config.yaml
num_hidden_layers: 14
hidden_size: 256
n_experts: 64
experts_per_token: 2
d_expert: 144
d_shared_expert: 192
hidden_act: "swiglu"
moe_layers: [2, 3, 4, 5, 6, 7, 8, 9, 10, 11, 12, 13]
router_score: "softmax"
normalize_top_k: true
routed_scale: 1.0
balance_loss: 0.000367
balance_bias: true
router_z_loss: 0.001
init_std_router: 0.0308
lr_router: 0.000983
num_attention_heads: 2
num_key_value_heads: 1
head_dim: 128
vocab_size: 8192
norm: "rmsnorm"
norm_place: "pre"
norm_eps: 1e-05
positions: "rope"
rope_theta: 10000.0
rope_fraction: 1.0
qk_norm: false
attn_scale: 0.0884
tie_word_embeddings: false
parallel_block: false
init: "normal"
init_std_qkv: 0.0377
init_std_o: 0.0
init_std_up: 0.0377
init_std_down: 0.0
optimizer: "adamw"
learning_rate: 0.0014
beta1: 0.9
beta2: 0.95
weight_decay: 0.18
lr_head: 0.00805
max_grad_norm: 1.0
warmup_steps: 366
schedule: "wsd"
decay_fraction: 0.608
decay_shape: "exp"
final_lr_fraction: 0.05
batch_tokens: [65536, 131072]
max_seq_len: 512
doc_mask: true
train_tokens: 447900000
max_steps: 4635
dataset: "wikipedia_en"
Below are experts of layer 2 (counted from 0) of a mixture-of-experts language model. Rows are named router (the router's row for the expert), gate (a neuron's input weights, with its number), up (a neuron's input weights, with its number) and show model dimensions 0-255. Each number is 50 + 15 x the weight over its row's rms, rounded and kept within 0 to 99.
Before each expert's rows: a language model's description of what the expert responds to. This comes from a sample of Wikipedia text that the model never trained on.

# expert 38
What it handles: Commas and directions. Commas after names, places and numbers in lists and appositives, plus compass-direction adjectives like northern, Southern, eastern.
router:33 68 50 43 42 34 57 38 46 39 46 32 43 61 37 63 54 15 66 26 26 44 45 32 39 44 40 67 28 84 36 78 40 53 46 34 31 30 57 40 32 58 62 56 64 31 58 26 45 70 68 38 65 55 41 42 35 56 78 60 66 21 32 61 70 35 58 20 66 40 30 39 41 26 31 42 37 23 57 27 71 47 45 63 61 33 52 44 61 60 64 57 39 41 39 36 36 77 39 39 70 46 56 78 57 41 47 40 32 61 41 40 34 59 30 63 35 25 42 35 66 36 68 63 39 63 63 34 34 31 31 62 64 31 52 42 39 57 35 67 39 63 62 63 65 56 47 34 50 71 78 71 60 43 37 66 44 44 61 73 62 41 57 73 33 65 43 20 67 55 71 38 69 54 59 80 57 72 59 34 41 33 57 56 58 64 57 54 31 28 38 56 72 62 28 35 81 49 53 48 35 67 30 40 48 63 56 29 66 41 64 62 30 21 63 55 37 30 42 57 32 34 65 27 70 54 35 56 72 59 56 53 35 39 54 65 60 60 26 35 37 75 62 37 36 60 45 79 31 42 59 32 61 39 44 37
gate1:92 12 48 48 50 32 90 73 18 59 56 46 62 52 63 80 43 32 53 44 40 30 44 64 67 54 43 40 60 78 52 46 42 55 45 78 51 56 67 52 42 74 76 55 54 63 31 65 53 50 48 69 18 45 57 29 38 60 26 56 30 38 77 48 79 54 59 63 55 45 46 66 49 40 50 30 58 19 70 29 48 57 51 41 56 47 77 56 38 44 38 63 43 70 51 50 54 30 50 45 56 40 14 39 65 49 56 46 31 37 80 35 49 28 74 47 75 49 53 31 46 58 30 68 54 38 42 55 40 69 50 34 30 29 65 57 63 39 49 31 66 48 56 42 51 52 51 44 34 50 55 30 45 64 55 57 49 54 77 48 35 52 50 58 48 83 39 37 33 47 54 48 51 44 39 48 22 63 54 37 27 54 48 33 81 78 53 14 57 15 44 42 49 47 58 86 18 64 57 41 54 58 31 43 32 47 59 38 28 25 61 58 50 71 48 45 56 49 46 96 60 18 25 27 53 46 53 45 53 43 44 47 53 57 52 44 49 31 43 49 61 58 45 75 30 48 59 49 73 68 61 57 53 70 51 34
up1:64 63 43 41 46 71 32 49 35 44 25 58 49 31 34 39 20 45 48 71 56 66 62 70 65 29 54 56 56 54 51 39 55 55 48 64 58 34 57 68 56 22 41 65 26 55 19 42 57 41 33 76 44 50 44 59 65 53 52 42 68 73 42 46 64 53 36 12 49 46 47 45 77 66 72 33 39 48 50 43 40 85 48 73 49 69 45 51 29 54 68 79 47 56 44 39 38 43 54 31 66 62 53 53 60 48 11 49 16 56 42 51 70 65 51 56 44 16 50 71 48 42 41 37 65 37 51 39 40 38 50 64 29 76 51 45 51 61 73 65 68 47 45 43 22 56 58 57 60 54 39 83 49 79 80 38 68 50 39 62 51 49 52 69 48 23 59 45 55 56 28 60 35 32 37 74 48 44 19 43 54 36 41 55 66 58 38 36 39 72 50 32 52 53 82 42 39 52 37 53 39 40 70 80 74 44 62 47 70 58 47 13 66 60 26 43 45 45 53 52 65 41 66 24 14 54 29 42 66 48 52 54 87 64 37 89 53 69 43 52 53 82 62 36 23 64 60 43 62 50 42 56 55 63 47 39

# expert 46
What it handles: Places, months, political names. Country and city names and months in politics and war articles, such as Syria, Israel, Berlin, August, plus pieces of foreign names.
router:40 61 63 42 26 25 56 48 36 37 52 43 24 57 37 65 64 47 71 28 12 28 27 31 46 46 46 64 52 74 31 68 29 73 62 31 46 33 72 47 32 53 68 43 69 48 59 24 49 67 75 40 43 59 43 36 29 67 66 71 55 23 30 54 67 35 65 37 61 39 36 44 34 36 28 32 33 42 56 46 72 43 50 73 55 44 57 42 73 55 50 69 41 51 37 43 41 56 25 30 55 36 61 57 70 36 54 23 39 56 43 37 44 68 27 68 43 26 27 42 56 31 59 66 46 64 55 33 41 30 40 66 68 44 55 34 25 63 41 61 43 73 60 67 60 46 33 35 44 70 70 64 58 51 40 67 33 55 75 65 64 21 51 56 42 70 28 40 59 69 71 46 66 64 62 71 74 72 66 38 40 50 52 60 61 58 80 62 34 33 19 58 67 55 22 57 65 49 63 27 44 66 41 27 38 76 54 37 50 39 62 79 45 42 59 68 36 30 38 51 31 25 49 34 71 70 34 58 69 63 67 74 33 47 60 46 60 61 49 40 56 50 77 44 43 61 38 55 43 50 57 27 67 39 47 43
gate0:48 43 40 55 44 52 49 81 49 65 58 25 33 59 45 71 38 48 69 38 43 41 27 38 62 74 44 69 64 60 51 45 47 67 64 42 38 26 50 39 64 71 45 56 69 82 45 32 19 60 62 64 23 62 39 76 32 57 73 46 33 56 50 54 33 44 40 49 38 59 55 51 71 45 44 68 30 52 53 33 54 46 73 65 60 51 48 68 45 70 45 62 35 83 24 46 78 47 80 68 50 60 16 51 40 56 62 42 50 77 36 65 56 10 64 15 63 40 21 75 24 60 64 45 58 67 48 56 37 70 50 54 65 56 51 57 42 53 44 35 58 38 83 34 36 54 21 40 57 53 48 56 62 81 64 59 61 28 43 61 63 59 49 32 49 65 41 59 41 62 59 27 32 50 47 46 63 45 60 27 48 55 68 65 52 44 71 60 47 64 45 51 28 59 35 36 65 47 32 50 56 63 30 39 70 47 77 63 21 49 48 93 49 44 48 48 37 55 63 50 56 32 13 84 68 79 34 35 60 72 31 25 34 52 59 38 36 52 58 56 40 47 41 57 45 62 30 46 35 80 54 44 50 64 67 54
up0:53 67 57 53 55 58 74 43 43 39 33 33 30 46 07 37 70 43 67 72 48 76 30 39 48 46 60 18 26 50 39 80 02 59 23 46 34 39 67 24 54 73 70 29 76 17 31 45 11 39 59 41 62 48 48 64 34 48 44 33 29 69 46 61 28 43 59 52 36 52 42 64 66 47 51 38 53 54 75 60 59 91 61 58 55 54 55 50 57 40 38 39 40 55 49 37 46 43 75 67 48 56 48 22 39 59 57 41 43 57 45 60 45 44 45 29 30 49 25 36 68 18 61 61 15 61 46 65 61 43 47 17 43 46 56 56 51 83 32 37 36 38 50 44 59 56 45 53 61 66 66 60 77 65 33 61 66 58 32 64 50 33 29 54 40 66 35 39 63 24 60 49 57 64 45 52 63 41 74 70 56 48 44 59 25 40 57 76 55 41 33 66 33 53 44 38 55 50 51 49 34 35 41 69 43 65 66 55 54 62 36 47 43 49 37 27 48 41 30 70 53 29 58 59 35 65 85 69 53 27 28 47 46 28 38 33 49 53 62 68 55 52 44 45 59 55 55 65 54 60 90 44 42 34 67 60

# expert 18
What it handles: Determiners and nationality adjectives. Mostly "the", plus his/her and nationality adjectives after prepositions, such as the Spanish Jennet, Australian Air Force, Dutch.
router:34 60 64 47 22 37 60 38 44 37 62 37 35 66 35 61 51 45 58 36 30 33 35 42 42 39 43 74 33 71 24 77 35 62 63 39 32 26 61 35 40 68 71 47 61 39 56 28 39 70 72 30 60 57 31 31 27 65 63 58 51 38 41 58 66 34 65 28 69 38 40 40 29 40 43 30 42 24 69 33 77 44 51 68 49 35 30 38 55 68 61 54 40 48 36 40 40 56 24 31 55 48 71 64 72 39 47 35 29 52 36 29 32 60 37 65 25 19 27 34 72 44 68 63 36 63 56 44 38 37 35 76 54 43 52 34 39 68 48 76 43 70 63 67 55 55 45 22 48 60 62 72 51 33 32 66 41 54 70 78 56 33 61 64 27 68 45 30 70 67 63 27 63 65 73 56 73 58 55 46 48 37 64 66 61 62 57 54 38 26 41 66 67 55 35 45 59 33 68 44 46 61 24 33 50 65 56 47 49 31 61 66 27 30 66 57 31 29 39 66 42 21 77 25 62 71 44 57 68 51 61 64 45 44 58 68 61 65 49 38 46 64 59 39 30 59 36 66 33 38 66 33 70 38 34 43
gate1:68 85 11 59 40 67 67 68 77 62 50 41 67 51 66 46 64 57 35 49 31 54 66 28 23 56 73 48 39 66 79 63 49 75 32 43 50 58 65 47 47 10 31 36 41 49 53 40 42 39 46 49 34 34 63 71 68 56 68 63 47 43 39 36 36 51 55 57 35 45 75 67 53 23 29 59 29 30 38 61 29 51 53 56 51 50 60 30 47 63 35 58 62 53 62 42 27 73 52 41 89 12 64 39 30 45 48 44 59 64 48 53 64 64 20 55 29 50 47 46 61 49 62 43 67 41 27 32 29 41 43 42 46 60 51 46 27 49 56 67 52 50 49 47 32 39 45 51 79 54 62 31 67 52 19 51 42 35 64 48 37 46 37 50 64 34 50 71 57 52 47 82 71 44 50 60 84 50 50 31 33 56 46 59 54 89 33 47 49 03 43 60 89 57 29 84 58 58 49 50 51 64 65 49 47 46 44 35 55 45 54 46 44 51 36 54 56 24 77 50 48 67 42 49 40 54 45 41 52 75 63 74 61 46 45 66 71 67 59 21 57 39 56 48 62 55 46 31 64 35 41 49 69 81 42 25
up1:56 81 53 63 33 78 74 34 54 71 46 36 31 78 28 34 37 47 44 39 61 70 60 53 60 34 43 59 47 68 70 37 51 31 37 50 30 58 59 34 38 40 44 60 58 45 49 46 43 27 29 43 66 56 32 61 63 52 61 63 51 70 59 55 27 28 77 31 66 45 26 39 72 44 33 53 57 61 40 54 23 41 50 32 59 14 24 29 55 53 46 54 42 40 51 51 43 57 50 45 82 67 62 59 40 48 48 60 43 64 42 84 00 39 16 59 43 53 51 62 51 60 78 58 57 49 28 57 43 38 35 79 45 60 19 57 47 46 71 47 51 29 70 58 32 18 44 50 64 45 58 94 36 62 46 57 49 46 32 76 68 55 57 45 25 23 39 60 75 43 15 55 43 39 25 57 47 45 47 50 69 26 54 56 56 45 44 52 59 51 44 57 62 53 05 39 44 28 63 73 41 55 58 55 35 59 46 58 44 39 34 23 58 73 61 48 57 23 53 37 62 49 70 42 57 50 45 54 40 31 40 52 39 52 39 33 56 69 46 54 51 37 50 65 46 38 47 37 73 10 32 40 60 55 67 54

# expert 29
What it handles: Foreign name pieces. Pieces near the start of foreign personal and place names, often after K, B, S, in sports rosters and result tables: Svetlana, Värnamo, Künzi.
router:40 73 59 36 28 36 51 25 31 50 51 50 30 65 40 58 57 41 84 32 38 31 28 24 48 39 52 55 43 68 29 63 30 78 54 40 43 26 61 52 37 67 71 58 59 64 63 27 39 71 52 35 48 64 33 52 34 66 64 62 57 27 36 71 60 48 47 38 75 30 36 45 51 40 42 42 20 38 58 36 57 46 51 63 44 42 49 34 68 42 53 53 40 47 34 34 41 59 42 37 62 59 62 63 72 30 46 31 47 66 37 33 30 76 30 80 38 38 38 52 55 39 67 67 45 71 57 27 54 38 46 86 67 34 41 38 43 58 37 57 42 59 60 62 48 52 37 40 48 61 62 60 65 48 43 70 29 58 71 76 71 00 57 60 23 61 54 48 77 66 62 37 57 67 55 61 56 57 58 33 48 43 66 73 58 72 65 46 44 45 33 68 78 58 32 22 85 56 59 46 34 62 42 48 44 72 43 28 59 33 58 74 40 27 61 67 30 40 41 66 33 19 67 36 58 63 34 49 63 52 67 54 43 47 64 72 62 62 37 48 48 56 82 30 33 59 33 52 47 39 63 31 59 33 45 55
gate0:23 44 59 39 48 28 62 51 74 54 42 36 56 78 40 79 33 33 70 50 38 61 34 31 65 33 40 60 58 66 45 66 24 51 73 34 58 46 47 64 48 28 50 67 54 28 39 45 48 48 56 35 16 39 41 46 39 15 37 40 45 46 65 62 49 52 70 53 69 64 66 71 33 36 38 35 34 66 46 32 40 40 66 43 80 46 43 73 63 34 50 44 43 41 89 70 64 51 54 42 58 68 52 57 49 50 57 58 53 49 31 28 41 43 32 49 27 69 55 74 64 61 41 48 52 71 37 42 39 49 59 54 44 35 66 61 38 46 68 46 51 51 75 69 71 43 60 62 67 64 38 59 64 60 57 51 38 43 71 67 34 67 43 39 58 78 63 29 54 42 59 41 45 01 41 57 28 49 29 34 55 61 52 45 63 82 51 51 51 59 55 57 78 46 64 38 74 46 62 44 41 52 57 48 79 77 53 69 51 77 46 43 38 77 42 18 50 53 20 57 51 23 46 35 45 71 81 46 60 52 89 53 20 54 47 59 43 41 63 50 66 48 45 73 39 45 39 78 42 69 66 39 30 93 49 37
up0:82 40 57 21 44 61 33 45 43 70 46 46 51 56 51 59 40 69 30 46 37 48 49 44 19 39 41 59 74 32 39 52 64 38 58 38 40 71 60 60 57 36 20 30 51 42 35 64 25 77 59 40 69 18 20 59 59 64 54 30 65 51 50 35 58 44 45 27 51 55 95 39 38 54 48 64 52 58 21 57 28 43 69 42 34 31 43 52 40 48 49 26 79 52 70 31 33 54 56 39 75 52 31 54 75 61 28 56 74 39 34 63 56 77 34 57 50 52 49 69 39 70 80 58 65 67 40 38 44 52 53 84 24 48 53 50 33 59 54 51 32 41 89 40 38 38 46 59 56 58 34 81 61 48 38 60 42 38 45 43 45 44 93 34 36 61 55 50 84 45 52 55 47 31 72 67 69 49 45 61 51 54 43 40 46 38 46 38 70 47 46 61 39 31 40 55 57 27 56 28 61 44 70 59 41 22 39 40 37 49 51 47 56 56 45 14 34 49 74 47 61 72 63 61 72 54 41 61 53 36 45 82 50 44 32 63 58 59 69 68 43 49 75 44 55 60 39 36 55 27 05 41 44 49 35 62

# expert 59
What it handles: Sentence-ending periods. Full stops ending sentences or citations, including ")." and "."", plus family nouns like father, wife, brother, married.
router:43 64 58 55 26 22 60 29 34 45 55 43 31 69 37 51 69 33 64 45 35 43 39 33 43 37 51 69 39 76 39 66 43 58 68 23 34 27 64 41 24 71 70 38 59 34 61 40 39 68 74 31 70 54 46 43 27 70 54 53 69 47 33 59 61 32 63 35 61 26 38 34 37 41 36 40 37 32 61 27 68 44 51 52 41 34 46 48 56 62 71 59 43 39 27 31 35 60 40 39 54 35 58 65 67 35 32 34 40 55 35 19 33 61 27 71 35 37 42 39 67 32 71 63 33 64 56 36 36 35 32 53 67 42 53 46 29 61 44 73 46 62 65 59 68 57 41 33 44 63 75 73 54 36 33 58 31 58 64 62 71 38 52 55 29 75 28 38 66 57 66 44 71 57 70 57 64 67 55 34 47 43 63 68 65 68 54 52 37 38 42 57 71 68 36 40 59 48 64 42 35 67 32 19 50 74 55 35 59 31 71 75 30 32 63 54 32 39 30 57 49 28 59 31 65 70 38 60 68 58 63 72 47 27 60 75 75 48 42 22 49 58 79 36 38 65 38 68 30 39 69 27 65 49 39 29
gate0:59 19 41 46 17 56 36 40 61 58 48 56 69 48 63 71 40 27 63 50 99 48 49 12 57 44 48 62 39 42 41 35 55 15 34 44 47 49 27 55 57 68 53 56 50 62 55 37 52 92 50 64 47 48 38 62 54 44 48 47 11 60 47 47 35 56 58 49 55 53 45 42 72 49 83 61 42 55 63 47 39 56 43 61 50 54 56 53 47 28 26 59 43 61 53 58 93 49 35 46 25 50 48 67 74 00 82 32 57 30 38 38 64 34 53 65 47 50 41 46 56 46 46 56 71 61 46 33 59 44 70 46 41 74 36 51 43 64 26 28 55 43 46 62 56 60 41 38 20 61 46 76 61 91 77 42 39 37 68 46 53 53 53 42 65 54 65 41 59 56 59 55 41 50 61 47 21 55 59 61 37 63 32 67 53 47 56 61 58 62 68 71 65 63 74 40 86 45 56 56 60 63 28 25 53 67 53 63 67 62 25 11 40 49 23 70 31 65 67 50 40 70 52 69 45 57 58 65 65 53 57 32 59 65 29 74 37 54 60 65 56 50 55 31 55 58 32 64 41 52 57 62 48 46 53 64
up0:60 65 59 56 47 88 31 37 54 50 40 33 48 44 91 72 76 47 56 55 52 44 43 45 49 50 46 53 84 61 54 57 39 30 56 30 51 56 59 32 26 38 36 55 53 52 48 50 38 63 66 64 63 34 50 19 60 62 53 44 39 47 49 47 41 34 41 48 60 19 45 70 03 38 27 48 51 59 54 59 37 41 41 52 58 31 44 62 39 73 76 55 38 69 64 66 45 57 46 63 41 63 49 35 47 51 42 41 78 45 40 65 11 06 47 00 48 40 65 51 48 58 55 46 50 37 46 39 21 60 53 59 41 81 58 56 47 55 90 87 06 49 54 46 45 56 40 19 59 65 30 71 55 46 27 47 58 39 58 63 31 49 66 48 57 76 41 46 63 37 54 37 44 52 69 57 34 66 53 42 69 47 45 54 37 47 48 57 70 50 44 49 67 35 55 68 48 45 52 60 72 73 68 31 57 10 49 25 50 52 12 57 78 54 53 67 61 39 51 48 53 50 41 38 48 74 39 61 76 57 52 73 51 62 41 71 64 46 40 50 42 48 46 91 44 52 74 46 43 48 49 51 56 49 52 56

# expert 31
What it handles: Word-initial pieces. First pieces of words and names, especially dis in disagreement and disband, New before York or Zealand, and name starts in sports lists.
router:58 60 70 35 19 32 54 28 46 38 52 41 35 62 40 69 60 16 61 34 48 29 25 33 34 30 45 62 31 81 37 65 24 65 53 36 43 31 63 36 39 64 65 48 65 48 55 23 42 77 75 46 62 66 39 41 37 69 70 51 54 41 36 64 60 43 63 43 58 30 32 37 43 37 34 34 40 35 72 38 65 47 38 58 54 32 50 37 57 70 64 65 32 35 32 46 22 70 46 40 57 44 49 74 69 36 45 18 32 51 26 36 29 53 24 74 42 44 29 44 69 36 69 65 52 55 60 19 46 42 31 64 48 47 48 43 40 72 36 56 38 71 63 64 64 54 34 33 45 67 75 61 56 42 39 66 41 49 61 63 66 09 60 55 42 68 41 36 80 78 57 35 67 46 69 63 55 79 56 38 40 44 68 66 63 60 62 51 41 41 47 56 68 61 34 38 75 42 63 49 32 59 29 38 44 65 59 39 56 47 60 56 49 34 55 70 32 31 28 60 30 44 76 31 55 58 38 56 63 49 68 62 45 38 48 77 67 62 38 33 42 65 84 32 33 59 35 63 34 35 72 50 75 45 48 40
gate6:62 63 40 64 52 41 31 63 40 40 65 53 66 40 66 60 28 69 64 43 41 74 52 69 45 40 18 52 34 50 40 41 49 30 38 43 32 66 07 43 34 11 38 63 31 51 44 57 53 56 50 13 63 26 45 53 66 59 36 72 57 60 34 50 69 56 21 51 40 58 57 51 15 55 62 45 39 43 15 40 39 55 50 67 62 37 47 65 41 68 49 35 45 42 42 36 66 37 61 46 25 55 47 55 67 60 47 50 67 42 56 26 32 57 70 68 55 60 49 45 68 40 25 70 47 54 71 46 44 40 60 69 30 55 54 58 51 30 55 34 62 45 48 59 38 50 89 47 47 39 39 71 42 46 70 79 52 66 43 48 67 43 06 73 38 83 55 50 61 44 63 32 67 34 40 36 25 55 41 42 47 55 48 30 51 45 56 71 48 72 40 78 37 28 65 44 62 83 56 60 61 41 69 58 44 29 38 78 43 37 22 42 49 52 37 62 41 83 38 68 37 53 29 50 43 62 63 46 58 52 82 55 76 57 43 75 48 61 63 69 77 45 47 67 30 74 27 27 42 52 50 56 29 64 39 47
up6:37 78 35 51 41 25 61 29 60 77 58 37 36 65 42 65 48 18 54 51 52 25 19 46 48 60 49 56 69 40 67 32 46 68 51 54 58 43 61 40 43 71 48 44 47 75 63 43 43 67 67 56 55 54 71 71 33 35 82 48 82 36 66 71 38 65 83 44 49 39 48 35 42 14 29 58 33 42 75 74 58 37 73 53 48 44 60 64 45 23 54 37 37 42 61 50 42 71 54 49 52 38 74 41 33 40 70 42 49 63 31 57 76 42 10 44 39 58 55 43 52 69 44 44 56 55 39 60 71 23 23 59 35 42 50 45 24 25 49 56 38 76 34 53 60 34 44 20 54 51 53 32 40 54 36 41 46 27 52 20 51 45 77 25 69 15 53 77 57 68 44 59 56 57 38 62 34 49 44 33 47 38 61 37 56 36 72 59 57 51 53 42 46 53 52 41 57 33 59 38 51 40 19 69 75 83 64 37 59 56 57 65 54 46 61 26 47 45 88 58 41 47 51 41 44 61 30 47 49 38 41 43 61 40 72 38 72 43 67 37 27 34 61 43 61 22 71 53 35 29 45 24 55 66 36 45

# expert 43
What it handles: Plural and possessive s. The letter s ending plurals and possessives, like origins, Morales, Ouattara’s, and other single consonant word pieces.
router:43 73 62 54 24 28 52 28 46 40 54 38 25 60 40 58 56 37 65 24 43 44 37 43 50 44 46 66 35 65 33 65 27 56 57 41 35 41 64 43 29 56 56 40 59 43 70 37 37 63 62 44 56 60 43 39 29 63 83 62 66 37 39 57 61 40 62 40 69 37 30 39 38 38 29 35 39 35 60 28 71 48 40 63 39 29 37 39 79 61 51 64 38 38 39 44 36 53 32 30 57 46 66 75 74 42 48 26 38 44 45 23 29 66 38 67 33 20 39 36 59 32 70 60 45 54 64 42 41 39 31 67 56 40 51 51 47 65 27 65 39 80 70 58 68 52 33 10 47 55 65 63 58 36 33 59 34 52 66 56 75 14 48 60 42 64 48 32 79 84 51 41 69 54 68 75 58 71 53 40 40 44 69 59 70 59 56 48 44 27 24 63 51 69 34 53 62 41 66 43 45 55 30 38 41 52 67 30 54 28 64 69 43 43 59 63 45 35 37 66 45 47 73 38 69 64 39 59 77 72 68 71 41 40 49 60 63 57 40 22 44 70 94 42 36 57 36 63 36 32 66 46 82 35 41 40
gate5:44 77 46 26 60 25 71 39 40 72 51 35 61 37 55 56 74 39 49 64 40 48 54 14 52 37 37 51 42 67 53 34 60 50 42 43 45 62 49 31 39 50 54 61 38 54 53 54 53 51 57 61 54 76 54 66 44 71 64 52 42 74 47 36 40 50 52 54 38 65 72 69 38 57 46 36 57 64 52 50 70 53 51 48 32 52 39 67 68 20 51 57 30 56 26 44 58 51 25 76 76 54 16 63 59 55 27 65 51 54 62 90 15 00 61 31 75 60 22 28 55 75 56 55 39 51 63 50 34 68 54 59 59 64 56 61 43 71 59 39 59 32 99 29 51 74 32 60 42 59 63 39 40 36 58 66 09 41 59 53 41 57 44 47 43 53 49 49 50 28 47 48 40 47 54 27 39 46 44 30 61 69 46 67 40 32 56 40 42 62 74 56 42 53 56 61 27 45 39 50 65 52 54 28 71 39 55 23 35 52 24 67 52 35 47 47 42 52 62 58 53 46 16 76 39 50 25 53 73 72 37 57 28 50 78 59 51 60 70 54 39 47 47 59 59 54 25 69 57 22 56 61 73 53 27 30
up5:68 53 37 13 57 59 40 14 48 37 52 49 34 65 28 55 57 36 23 44 57 51 66 55 25 30 46 00 81 61 78 36 42 64 44 50 56 71 62 51 45 32 41 47 44 59 41 54 44 57 34 68 47 43 52 61 62 41 43 65 80 36 54 65 44 39 81 37 57 22 55 27 57 56 64 57 42 31 73 52 45 46 37 17 33 41 58 26 61 55 45 43 37 46 42 58 38 80 89 33 63 33 66 22 45 50 56 41 48 59 41 20 62 87 29 52 35 53 81 58 57 37 31 49 45 57 24 38 33 40 48 52 55 47 41 43 60 40 52 61 46 73 33 34 53 56 42 49 66 58 63 68 54 24 30 74 57 46 38 50 47 46 51 59 61 50 34 21 72 46 52 43 51 50 59 62 50 63 54 42 60 24 65 19 41 42 47 42 46 60 33 30 65 61 52 41 42 45 64 49 46 37 37 62 40 67 54 56 53 20 57 39 45 42 60 48 52 39 50 36 45 66 73 47 79 47 52 55 30 06 48 74 72 21 57 51 29 56 37 54 39 51 76 32 41 81 67 41 77 57 17 44 41 55 48 62

# expert 9
What it handles: Descriptive passive verbs. Verbs and participles after was/were describing ships, aircraft, squadrons and equipment, e.g. operated, built, launched, consists, owned.
router:42 73 62 46 34 23 50 31 33 44 66 38 24 83 40 46 50 34 57 17 28 34 33 30 39 40 46 64 43 71 30 59 34 65 52 36 43 30 57 39 25 52 79 40 59 44 60 32 37 57 68 26 65 52 33 45 45 51 81 58 70 18 46 60 52 43 57 37 75 50 46 54 28 16 51 51 38 24 51 26 59 47 50 64 48 37 49 41 59 65 61 56 44 41 24 32 38 47 45 40 66 45 47 64 64 30 42 49 53 56 53 42 37 66 23 74 27 29 37 40 58 31 67 57 36 57 62 43 36 47 39 66 46 32 59 24 34 51 38 61 36 62 71 54 59 59 52 42 50 58 68 57 57 51 50 66 27 44 73 81 58 25 41 61 24 78 40 36 73 67 64 49 68 61 59 77 73 69 59 43 46 42 71 61 77 74 74 39 39 28 19 65 65 55 18 45 66 46 84 43 40 63 46 37 45 65 46 42 48 38 55 79 41 37 65 55 34 44 41 76 34 31 58 44 67 67 40 53 47 47 64 62 30 39 47 68 64 62 42 39 38 44 80 47 44 60 52 67 45 30 68 27 61 31 43 33
gate0:87 45 71 27 42 58 37 53 41 40 39 87 34 55 65 52 52 48 60 77 47 57 52 64 73 90 14 31 43 34 16 82 36 54 41 50 60 64 54 53 31 68 65 62 60 78 35 20 65 48 35 46 81 45 38 42 48 80 42 44 57 73 56 34 52 56 63 53 25 61 34 46 41 83 61 53 42 38 32 49 40 61 49 53 44 32 66 56 47 52 52 54 44 51 41 76 32 44 52 39 59 49 72 54 62 57 44 45 36 70 64 57 52 64 75 52 48 32 55 61 62 56 34 64 46 44 58 80 47 70 42 48 17 38 61 45 68 54 36 54 52 49 40 43 31 61 30 73 62 46 54 55 58 47 44 59 41 54 56 48 54 36 58 36 43 33 65 33 44 62 28 64 30 36 28 67 58 60 52 62 40 46 49 81 62 54 31 42 58 46 31 66 37 43 51 49 59 67 44 52 65 56 43 56 44 35 70 49 38 82 45 66 59 58 47 51 35 50 34 53 38 47 73 31 74 81 49 41 34 39 71 45 45 68 47 94 22 37 23 57 33 57 40 68 41 58 66 29 36 75 10 36 71 39 16 36
up0:43 32 58 80 63 58 46 36 48 52 50 62 58 53 65 25 62 45 33 87 47 51 61 69 61 54 47 61 41 44 43 79 81 10 52 65 45 58 73 78 51 47 67 42 43 07 72 67 64 54 80 71 62 63 47 60 62 59 52 55 49 51 34 67 46 58 54 42 43 66 50 47 53 50 42 17 47 56 47 56 50 67 41 37 37 66 25 46 55 34 70 45 47 65 20 27 44 67 54 56 29 43 61 64 73 57 66 57 43 67 60 54 70 56 51 39 59 43 67 42 39 24 37 34 38 37 36 64 95 72 14 69 25 42 27 41 66 64 52 55 54 45 42 54 69 52 48 56 47 50 65 47 63 47 42 54 69 55 42 22 72 40 41 55 86 69 31 32 52 45 79 30 50 70 52 32 27 56 51 53 63 75 35 53 73 78 42 56 43 58 70 29 72 65 27 58 66 20 68 71 51 83 43 42 33 56 55 38 67 32 52 43 52 33 42 52 50 49 43 51 60 44 45 37 21 71 61 43 62 65 48 50 40 34 78 47 60 37 48 62 62 47 34 48 56 64 68 35 41 74 49 30 26 69 45 41